config.toml
d_model = 256
experts_per_token = 6
d_expert = 64
d_shared_expert = 64
normalize_top_k = false
n_kv_head = 2
norm_eps = 1e-05
parallel_block = false
init_std_o = 0.0237
init_std_up = 0.0237
optimizer = "soap_variant"
lr_mult_o = 0.887
lr_head = 0.0045
warmup_steps = 200
Below are experts of layer 5 (counted from 0) of a mixture-of-experts language model. Rows are named gate (a neuron's input weights, with its number), up (a neuron's input weights, with its number) and show model dimensions 0-255. Each number is 128 + 32 x the weight over its row's rms, rounded and kept within 0 to 255. Numbers have three digits each.
Before each expert's rows: a language model's description of what the expert responds to. This comes from a sample of Wikipedia text that the model never trained on.

# expert 47
What it handles: Clause connectors, relative words
gate0:115120134074161072068148155093142184118109158114133125178160088117066161144139146136068105156112153093131143116176161111111186116162152142147152191176182123117090077131072088109114112170059116104124137105112174126074108141058170100173171110113118125161078164145114148119125139113110091157115125097127120120151168151121099146141177098154131145174143148096126098172161149146095127127179131118132069119109110169121156098139137164096133082079144128091144157070169125060104130067082135165142119136049164065102109078126118189068170154081157124141152159109131086176100137145153105176176114105162136120142126128130079151155054111102157123112134162110190155123128166113104117075111121174093098087147151124193150128151164090102109167054097157123112125157106147082103124092193066
up0:125066112092168132067112150111150157097147135153108180142141133099104114117134160120075190165122071113149152105082151147111130124107116145118103119116114135177059096113120093111125123178090085098108128136122183125097068089089129184078096121097166099076131127096145150065137070114115155166114085087159125106127087167115107125145178041141114185143101128174120124159100123114114152134100123063160155117099159135073131086077150146120140102087159099079158115131183083196168106149130137137139184072092147125145128170139147120148170151137097141160120093085129058118181106148121107147141089108093158117099104132125116114112143155205175091109080168093127201121081085119179134155109134089164128148129127108075190124199121082036080143106161138114128144093174079127135108095157092
gate1:121060083145103184146092136091140182146133122104127222165109159157127141104144156125163133113102132163119168152077137125137046072176091048111102095155135142178121132125132117125132091134189156133149076116157173158149136190180101076170117122150150144107182133165112085150116150068118141086128129154206098116107138112083155131162161167103139147082215145150133159120118071153160159099134183110120145075112148090142185166110152089151183086173210079138136119140124188159123141112103124119175172146092170162135176165074107152110122110067105170093130174133132114161128087136059142119119112134148140093144147055141056158120111125114130138106172124089129083165136133130141145109139139108131135131102137123159122115100147186138088126081114209108176178109128110108149141116133140
up1:087140119056095047148138153146148112084091203106126053158174085130110118158094137196137107136193115131121127152159105113121159162143181203146050078164139147134179115095142133102138125113135060143113079151147114077124092085061071180115175175121113113132134127112121176136157083163114079132140161147091104145168141154125079069096105079150072092151120130152129117123137144088128135180145072105142140136134160117079059140109147198131153168078115133121150148134140106086120158129120159194121111120120167166095114165134081133156153209163168092111118063146127128113097098124155141114146154144099095180099104169150163121113149124063130083176128174146141105118141125125098124144140146123116135180172116131165159127134114130121131144183088070160128084189186126109101077099155129

# expert 61
What it handles: Slavic and foreign surnames
gate2:144139147129146053097103165112097143136171073145113103151157109105117134108112135073103140079079122144099141099140135120141141085127171141098134195074132109094107161189077166142091162092127173118158149076107105139141105161175101132101118163169136104107099151110172130145140069143181087169094139102103161130130096181207126131120121107182066108130112094121117146132135194133120105195132117103150167144124137160111207149133105125120106094143084108136163083088156156132111155184100076123134121158167112189168090114109122120171182076123116112118110123121112110126101140132129157192151139125061117075190106159142139143104172098102088113118104136153148141193160147060169110180177109076127117141054167112074198128118112104094128165175147159184152109109166127206096061151147172
up2:137100092111145128158091159125108152137175155099128092159124093096172135080134124103085189065109136090092102132140160180165122124157152124148068114099165130073097107134187139114155136140108095147066063109141134160119095144099135152144123182127149113174102159089160145129110121129132043117150165115134099097125101132152109159126095101109130093107175150131138114152176156105084136154088149160122135120058128155044128113143116132135079091172114180119048134161149142129157136191059119058132091150111108116161066140127188122152069086182088139105146079141170176172091116116108122138125087086130125150118154166060089132120160101090145137152178144186152111104136106151138122111122124100112142147073115163159142149066189105176150204157041179149075153115114180106118133145176110
gate3:147100164153082094140073132192134228154130120124179083184181139128114159057159095169159155079097170137179123151130116102131072113140130129115158183118175100106120084138084160176042105106103137156117129118152179130142174150165230076176149122057124135166123132149163123147119095156109145160119192139105185126139069172124135117098132174106139157142122164098118116092116142137117115102143137143143169130098147153125138141119132128165099137112127091192112139168152154138134098100099086077115173100095104049156079063126098164131145083140150121156050092127101102151190152090149128127106126101127124094094102147105118145182159184091130145169158052105115077112108168080115113130168145121184119174188145149130098159118118120135085104114140132118116121127096133192114155112094151
up3:164114130141139143088122090189119157181145103085169170148181132064110169119127125112090131162105165153130083115090111101124131131150123129134145135109138125090132052153113136195125026162132140133174110138105130093102164151140161107134152163142158160112124163161140168145112145180155151139159203073136114097131131091104185135134071160135135113153067059119073122110160128135099107170100134099092134090131143086160162096055178092111118097103090107166079082176152138140125103128052138113092131118106100111114152127135114162112091141166184139110043152112144103176142112123117168138112091132144161114057103117089155130097177165083192120128156111158132075193100123132104084090127112104153098068183165075069073143120100089143099141127105170092090121139146164157124143097149209

# expert 34
What it handles: Government and rule words
gate0:124171164102079179156106081141128128132116164089125132119175130123155181110206158124062147161150134190141144110126095137195138135154123130099152117134116137139117133059167178094086223113125106106089121178124168124180142132122116132135168082098162077097136211138085125113155127167093099115180152140089140134132150080081109080100139130150088107124133131170127221165143061084152091137077125156099173164094117170112211118164163112134128166154126150098178115133154141138117095193201073117118134144123138115150132097149113128106172146119149127178114171171117131059166101132089139161155119130082160107106164125055081082095106105155116101156113172159083133121176152133128104099102138163203134115113102088110119144126173168178139119121095118170076122096122141131152110162172163
up0:150117099148185110144106105083148124103169168149129117111108159123174049118157135107130135097096158068120064123217088159064134125109137163111093157161148145147160144124073106103151079111159124132169123137128149132096123159122104107108067152199142126145146110101139108068081130050194138136111194126156115142134121149143165123136157142132134132060138157161119151133105153141113133138130130129147102149217095129088100094080100129100067125138095075135109118121117128144094131111106155108098076164098122177102144120075202187167120169079132116177094169156162143105129117152168167167090095134151094197181134127163134137116111098076156113042124114144119123116162111180174130126156135147088184128108171116173204148124130126087089130149107125140059151164167117106155154152153030
gate1:117152148123112155131109171232171121184123109160156123074090187093100114160106051140150168098168152088152093092106117146170155153118187151103135184170111112135136104135139110106124152058182141087088141109148129098139183147074140147126131100120131135136180169105170107223153105124104133146103147179154145041118094124085117105084163091156125098093195162135124153155116070107191068167138089115117113133110062134119132134137085095100159138112112181147127111112146179120117094058119097113121096153153202115149074107108117122167130123141138121116150184101145131123067160141109130135116175134143139150207081097143148158107121105093137101119193111142106140063102144153177157180106124174117113157130109121146156124087087112099150138173126107100144110172099105056117098162098174
up1:126145117116093144176163065108099140098143204140054147122116079132149108117146209076120120154146105105123135136114107121088139120105137112106151088139135119143192155148123122145147110149179107171126101123140143124167091109136111190117116058107165127106098105114151117072127127148213091133158071107195180146152080138148188108115106160151123154103036061144129104123130097182105197100068143098134130097116156150207146172143158184140131140085171123091152087171124110162148168191158145114130113100086113065138164066116103140131134116128123117144124153079104160136198171103134068087142128138133141157047182166115131108159112177143154150169133137140084095148114138109077137180114116084135152165163186112121161114130103103115086104108164108153191132162157155179101143165124145

# expert 56
What it handles: Church and aristocratic history
gate0:100091147083159131146144104122146116103158179130132146096084176099145129246187140133107100142100122094157160121134182168189156114149135099148172146149124141166137122101142136121136157094096119103126157170159061156171114110180140139143136160149129132143087163102140187094112114140127116135087069074148121116139190104142083127140127117123126158109123153140089090124155105161073122073121156173119081102148176149091097151178143136096159134140101147139140155107164150144137180085111192095177055116112174206064188163109129181093101114152107126106088146128177106156116099111109095107158094093195170151107113203105177135157176162150109104119165174127159165135107175087153071138120138171112138113149131182155101128145178088150164106094126142118110094192095118042178118081141144
up0:097102158125114122141113116096130144109129113095121154132105112163145149097096144095185121108139140128119112144122113137094172131149192089082105071131126136105150046077168122114120109129193153163147118060083133114120145201112159144083107107137217065122148146122137111136132119161168115093140161128087082153174167155131089146098135159199125095102121097135097138100127140142140135099117137144090116143148126083074126150077094101112229181149149166119101112177158101109137188132140177160098162128088087078158106065143125121200132096127200165088161130121100199129152187145152234154154157076087119121141098058101128178143102122140130136173134122100186077145143100100077126073129133109068159130127120196097158137117145133115133138130146100106088110114162123080076102107111090
gate1:155162115168151101098104137095178153242131127090132157130133138143148117089161130103138146153123181116160152144145135099102095172164159154205125113160140128105089112118147123135110128163124153116081150164101163164130113120152125103117089112086133068135129140164152047091096092072102073118154163154140120100122093125070111144071145161111124115117115144081084119151120160133166152121168088165218146151123144249122175163104153124129126164161138089113097119103145095062150068134134045139117144087080113118149132141149173095106118138171071151093164111108109100162115065160115152108125117139177094141111106145114140145083146095079149137059141064142133132143124113117128112135136117121179161152166125091146086152117172222145191139159137170111124173101055155112111170071152118
up1:121120068153114150174067143092143088112130172107173186144100087187105118111158155194134148128104096138148125110169149210139138110157192131093144116176152097138143104146113069135094128177154146073110167115180143131139123177095132091138099162112125130170145133136169162113121133049162141117137176152125141112140141117120120147124089133148169131135087141112105148193106209165166095051118129169125145163130150229113141126153146139131107131081144096081151146081184093156110130131157122103105105126120130156088130108169196094097131079164125167077161142110133144081113092168165159069117127159169116131158095188120139104104089113163140115091083140075092115178106127157155083154176124094120185167136054128092137143106122165148121064123079112116164149108086168080128181116177182

# expert 35
What it handles: Number chunks, table pipes
gate0:157127055116168153113059192127120110072125125116165177151173146135099110150155125118144096074112148128112146103133132130195136145152153122104139119105188089102107151071102119121179165064101140109134137151163097131141136126169081108120129091176146096118111109168171094104175115098102153125157068174102093110100139168105143154110117071141188199129143108167103217081164077095134090137161154081112146154114156131148072106134059122156096142124107100163105126167117108153136128122110065165126136085116113119083137081163121185167111195125141145211099145162169097161083159069148158116116140135191132099172154118102156151107121176142096121073129139076128108191145088112102154195094138124164133190045150133159136183134118122170114110112130134160176118119166174117162093133147148
up0:089098154151124115071148114102142147117081097122121146112097067129197074142134124164112114136153107164125151128119155085158063073092091147183114153114090112149061100183175142145127120099084154147121148115166123143159156188134156094131126102119151120160132131108130086140090102105135132094155091068160145206081140140066131120146173160149178138128135110116127103121123140113150103129174117120160086150161083112125110098215142090129110102180128116122123218073119207093108137091178169128151098188161088125187143118077126092161044111154115112106105148105103127167154107147087123177129109113150057153093089158128096164126149051161067122140118119153106105149100092121123162180138135064145136159157138158144078055140159115124168120132140147090112136143032164103157112158100103
gate1:155110098090148081174043191129104100101189106161104158091118154117112119111126095153170125080147132152160124114132139132101108170126157112113099027105140107056154141070127143124125127117132144138121166141139081130150148104090134111128111133103129128132080078086087113144171138112081111107095124174107173081090150113210092166157110125109118133155094065075171105136083142157077151163180078137121134108014133143091122146128131149101147107093112106143196116112135088128164181086116164175115101107117140136110125119170141107156144190137124149103124111111083113128089187149161194116119120146161141125173086153137164112133159155162078144057093146112125158049116153167121179090075136176119084162134136097073097161122154082086141173142119135146114160114169141147079195100148166
up1:156170105114130074180069122157124127171112140133115114050141120117108173140125087112147156135129150126157141088097218077079099129125214146085087093135122059163076148071052195130154138142085116116135177169108107157201189087116140116137138118091170154156172133122131088137121083162142117122165179098130149120138167080166150136133114120138088160139111098108195144083181090154084107136132109137152147149081173140099162107130141138119153176068132098205173169128204076139114182066107079123146090144124150142165096188145142160166134131166079121083084124115112087130131119145098107137076159130111147148121096159165156110100165117153154149059133106147140109133139124133160153110118138087134129138152127142122157122155133064065168125167154141112074193126094158150128104105165147

# expert 57
What it handles: Central European name pieces
gate2:165116101094176108085115171139093128141124157178121144147137103118115019117162122125104118095140166094118096118156063158160085155120140100122086061150129187147155176131154154127155126171187124134166141113118114138105070131150101183149128128133125155104135116120161188120121104108126150125081145136129110120136128126095101192115150151185070102173082125217114092134147074097131122090125093109149213151089093133071165144092059124067155150086127094102102109157113115085146182121187058161149142133106148121167192157116131094127131107139114112141120143110121148082079119131132143079155212148144124112124153108086157121116188127184074099090092123182094113128137134122138126135135093092083109100149092109157143128167145088179108142132185066162091191187152099112117169110060120
up2:150143112160059165160140138150160119139144171089098113093171065156137155174084129079147178154129180119196197127106149085067167145049106094078167155124102114166123131118137131124122126077145157113127142090127097110136087174110119166182167076092122139098154077102122125060148169144118146133092041143168169154175113125142090205183072171157156153129110168066181122065127138115180157117149135123148102166139168171146095130140112165119146142102189188150107089115109172162093181124129121120118138119130102135134151123166074102216107095144144161101187136118105130168142120198132125145097116140127190139108116129117094152138090144121142133169060119078097098112102123122150081147089107160118153100129096104136083124138097104092180172122134155083141153132080103159117094149161112
gate3:144084111197142154117147191128138080093123096117103201148085107161181145076153162159086151086203116059138114147067077089150123108109108153129081140136131126191144166059164207080139056154142130125116129131074109101185115106106163129134129127098152078066123129154085151144128112158127147135103071066113112155141083095105123121130117164147174117099117114062065150110070152173154154107155131131113143080117117111090101139148176139099129098093177168103135140067083105139158195163119114137151155096175126142061144124114172103132118174102187179083148147067109139128147143069120086136122133137100151085161147168091155124129127133099120069121116131140099137131121113080062092144150122086098145173129149146131105130167156122137076135099172099117151081086147133144114171085167162
up3:102110148104116145110124091139104140137116135127135139106103153185076095173183108126132146144062129021167112133190155083172112165137131118131104160149150150164123161148158125142140160188169139176162150107114108163117100097097097115150112193160162064103159107126086101119117120119161147095155122178133052067173139129125124157145138099096082078134154117147166140073146059099144171128099160097131125175179146122086083091065140119102177141156121125148121161094160106124149100068116123148111154174077100127142122151098137131117092105094065128083129115128125147176118102139085160134193095107107070151123135099166139142119115199133146139063151102141151183172092143111095235149149092180100153079197105105156175110098135124136132157161117174138103132140080103063122151154150065

# expert 22
What it handles: Digits in numbers
gate0:154146075173121109084068157134168110187142148083129102115152168122162155166136149079061227102082158117140168041145143111152105183173144122099169143114129145161082132100116100131073144077143113148114196072138139084125143147100085098076106125119121141106104156144156099138091078132150159142131185148118151146115069111155120156150157113092109121154119141136193147122091165115206144079113128156135128179136112210141140191144086119174126174069173110139123060099167108183143123140164081137121065140110155133111126141141119110124066148117107130136111148125085100124131118101109087104094147099101111102150187177108165185175150138148138140070101113059120092163161099152141142156128099121200148143122132130120128090143095081163116117163139153129162161115099060129093136108127206
up0:079164146120190183083124128133162151087152192128106150122182127164065125116126149127080144177139136121157127109166091098153141145135085103146173177121133152156117169151109120138137154104097114207138087133131125136174157094120126106097104181129035057171109171117084105117115145086119115165086114089129175091150118096092121147077051142073135117129188094132176123170067095120149121078088081101200146091122142176118081123131087114113109106149113106147109126119149060119146092112153163158153119086097116172122088114149091162167104161068161166109146163126150152075088152145120138129147124114176126055080138176094106160143125124141146140077149081089100130164137141166210171128184136152175152173159112140083071098171086087113149091125094107116119133162138147150179145110107140
gate1:101108130146107120126144129109186069126126150141132116126151148127193118125160125077083120161101134128155114086155072139201128153161128176139141177109096176154168145063168155063085180127164116110145164168104155125157158075116111070120066157123161144105121116186153079107152118158092108148147133162142113151151075140132086110112166141183131115111128172125152161158111108184116159147119166141156123178084141096110150067105102117146110092113109095126163104175109138185108142146166052123122171123105166119075165123151169121090116115157196094150190073175097101128163086058128135125118099164109124119097128192123088171104108105089080106130128196094127102077170150183150172183104117149123109127097037189100166096061108159128144129123164170154134171122138144111102177162138113
up1:119134160151133162156156072072121136145131108196100182092116128175077119147150079146120127125152153134080159154160137149147134168100071160169074146090082166101116174135142113143102130176140199121186172131080162131175104107136105196088129159157105102137159124132128135119191144157138167113155095117124171098130119125120115134186137132164176086074099113153172075138159078134098191140151149063102199085154098139117161163126113074137102110068113139160211158118116125151041141130161101181130161132121135183163193176111133135097149134130139106143108158183103181199097115156169146119173129147104087170124130117173129118122092121119125128093136086108125067144078185149055142149136146148144104110163115083148114142161077167172107136154098156140144182106093170112132133102077118

# expert 45
What it handles: Expository verbs and modals
gate0:130133115099094083102101152109143087214178129103105147069181094162153088148115121155143155158135097068079145193161152107125181124131145170153168113114104176122167094169146050090157180099160149129129144165133100158095136147148121149076101087131102129112150167108137132118109111093118042125148141131182103117135073079136103126117139111130183151180116111195154168172102135142153139175167067111146138102165134133135114138062136181111140091113144107069150110149097156080134097182129149102142127131139108159069155126142091157167159102159082100107070191117136087178126134168082125148121099130153123167177110045150143043092166122124120139151155105148169069121109093138144106118175107122111119149096135168083128124085123110087096164056108147141103153190189175135103169125158134
up0:119151078105176118119067092131146130167131085083114052176123227186110141118163120095136061117108136120136143097109111156144132103127176113144125094128086144167089170104125048134099124113100153106116180115064208121137185124160135110141152142131155071161238115155152159167117152110119099147095109170114148114109112132105113097135123191105038084129121116131125168148131154115147107095148163120115115134121114126118100134123116161119086129143088093117062093151141191166155151089147131168086141173150135081129069107115108121159144104115134087117132128160101157095113098120049182143088107090145120105165170170139159113135096116098119101188186173176151208142075134170129078113182135113099133120062132058146114123111077157135144140162112133122100131103071152116125072122134126
gate1:086121119162178112102121112111140166125164145108177091093107157120088154129160078109108044165097091108081126145125078137154142130133148146150186111107162155158176184082116134120194129115120122109114155128081140153131141169135092126099090139105122129104070097191138120135091156130162073132120165091151120125073128126102136135123125097147052111100146051173118068203166120125157115089091116077110092133059161083139102152123085112134091078175081049170089128120111125089078150120052151127108138168104067168123111089086119120167112071110166127195107154114134137118110106134130171084125128116174125117152108100150105122075145116076084129106171103100174225143166119163176106109157105110104044115111117155127132150084172153108128140119168132164144121163175129148125124122064098
up1:188126106148092134136123141110139074105168153128098118169159082161105101151075134138151158096127100136197144141100168099136094129106168072096155135107103109064150119188090195108095180141171088095124090154134096096134128123169201141135131141118138187176167105043104073071125113122067174094099156133086161149117095143121123125137091133109154122128144149120151137079162156140149144110123178131150218165152100110153151105174122124142145144107112195071106120161147129189202096152187137179169131076150123113084116111140167123087162110139118147071186095129092204134130108107123060178171157120100143129090165113103140163128150113149151046083095160166074116160113116091127121153134120141116164157139146136140079133132152112111186083153142090101091135092093112111150195141115158

# expert 4
What it handles: Narrative function words
gate0:128139135129090141096104134157106094132154112113161162097117082117179102173112131129119118110163125151172130098081108133107116147111120117138170127145179080114172102191158143108065181100119058165171157113095089125181150136095178144109112164135131087177121089106112087172056227176110113150178203145120111152136161128144170160106118114182079129146077124146118177136114153177117198092044090129127071208138128148073094181148152120093138162148149093103108036174124115087186190137126107149114147132138128122141145114146157148134090112152110166171139160125111118144096132142130132101158135160108148123051153148188178063131129115135088113133072124126151164181210143139106114138122124126131164122169151137117086175077094120095100142109157110127119149102119172123070141147096100
up0:170064121139097108131117134104038146159109126155076133155151104194107185091064133192129098145069144208089144135158098176111119131209149160074095114125076160110159168045118199112124097167150159108093109125139105093105065092147063085110151110096098128133164165140123134105173156137133123130140076096115191135140106125123085057123205137160154162150146117122095085146159186097131135132125139184136172146098109086124121075147120086141127142118119139191187182059044111164096110129123118091138096091157094140166108103098131144149145117132127138102199161172116147137140124113079165044131108133137108146111159139124093161140143162168152122111109104144119124127121131154107106109083169109161197182122147111151139156120137151155100148116104162087156145143120152125127157107092151
gate1:189136180179116126098104182116140139107124141126190179060135151077155119130080127089127137118156123142168195094073081134128096110089191196161130145094103148161082139182107128121122144107125091104144113159114108099142113111171085118156132115154128137206171082081118119143120074137126130130129089087148131189142132120175131138113126187177076078111195109154137123113112142144151132131080142176127109094111134054141118113147113123128139176081145122129161195136069132157114101164181109113096124058190072142116114224158136065150154095110155126178191095076127120145131115138083153158110190114114125110059157108119158145119162139125135141146096111157129149163129110171130130190108130117108116114101108127039124132121134193091138137087198134060123129147104182130122103095137096
up1:073104108073159166151164089109136123150130127131112128174169102161110136119130151103138080103071140179101101144186102093109143154138112080163098135159148113087179125059170081088146120165134127133156141039086149142129136165115146122164138148145104118081111176146183143134127186147152072125112144191097128107133127121136182117163135114085138157143139161145154188151081027155146109159155111081121185118155116152098147150082146117158169089197136131142116111051191106149189083103128163142162119203098178152139147062109112168073114155124130154082095121149127057166108111124171077111146079188134122166181081101144103137125100118139120119112132134093175088134087148122139142084096135149124106115119136103159135103156132062160108111142091114201122176082119089163083131171131137

# expert 17
What it handles: Mixed fragments
gate0:137104169152163107096070071172135139187155089149081230126101141117129138165114140116128113122119185093121136102069124101119175144123123135184098119108147033111083150140095148095129144104115101111136106150084135125137177162172117104149190147113132088105109086128127066161110137104124088090099140147093142059119176131126188115079093138119066166114091103151147143183141108147113136102140087128155140151165088065138160114079153101133110133146156125164157109125075064160126121062115129124082126114173027072136159138139179129109154116145110112090106151126133070174124099122120171179137117211105132117081143128080129146067140154126105134088078122142124091116151104154132180088153105111111131116124124041164135167117115137117115132100092116160090170099094136121163190162173055
up0:180096103128096161135135078122131110169184113186155167111188155159177155141147146135115121092084126081131119060162174183159170178166172119117119124168149103146084137151125142175115125141136095105177134053041076117117144114140156143113156123172129119093119093075105150136170077103118109186148166116116100104123116116157162115136154112128092126157094086105136189177146155131112115125158138165070081123078126113118187109219128181121099113125183198190189136106089100113143055135088146117114181152128154122135124097142097173119128109184151157169101173103144138149156152096121156076097129174151162088142103093135112109172158120102160157062101117140135082097149146190177160093127169109101132115135142095148113122137129112099191136100202103135153111076127154167103099144176142
gate1:119098077179078142163073155093176048092085113114131128111132129086158121136152107089106155145109162149118110114122128160111129087072099106131126106056129106124095143134164128077118161175046156113113155122125139144136135102112056155122149068110132127170138118043130105135127181171104147141065150113117143151120105099140122061155108088116145144125163150137085133200167144152138216131121124142135138103095148151126146158109143100168058101098151123078131099066094162143136130095177125124106105077106098175104119157140156116212099144130153092135134104180090138128128122151172169068096154178104117170137096121123108106119124104129102094089177101139055076129178127164095123120112123106096151082160070088121023130067121143097137182124088144121099074113118122080073149086145132
up1:095147102160144106113150130200071155176084183132157176132151151173214098197061112186133099116141123109190108029116182105081145160076097147108158149117161104108125102101149096119175127111124094141075022130050124143137108109118072115150134162145106112105129164169149089116121094123131158140134154196128122080102129175113103165124107161193142135163154132100170098092094094134113131149085140174143145134103120089115090108135156148110158067131112142139112148175117120103138118158094145148038129136139167128092199107137105142171126158148154135063131101065130091136168100154098091111146192137100147112091162152089168119178152125098148113132160131125095157133131142107168177123074160139139130139171132102151162081137123096122176090138166082130138148090156155180139172125122101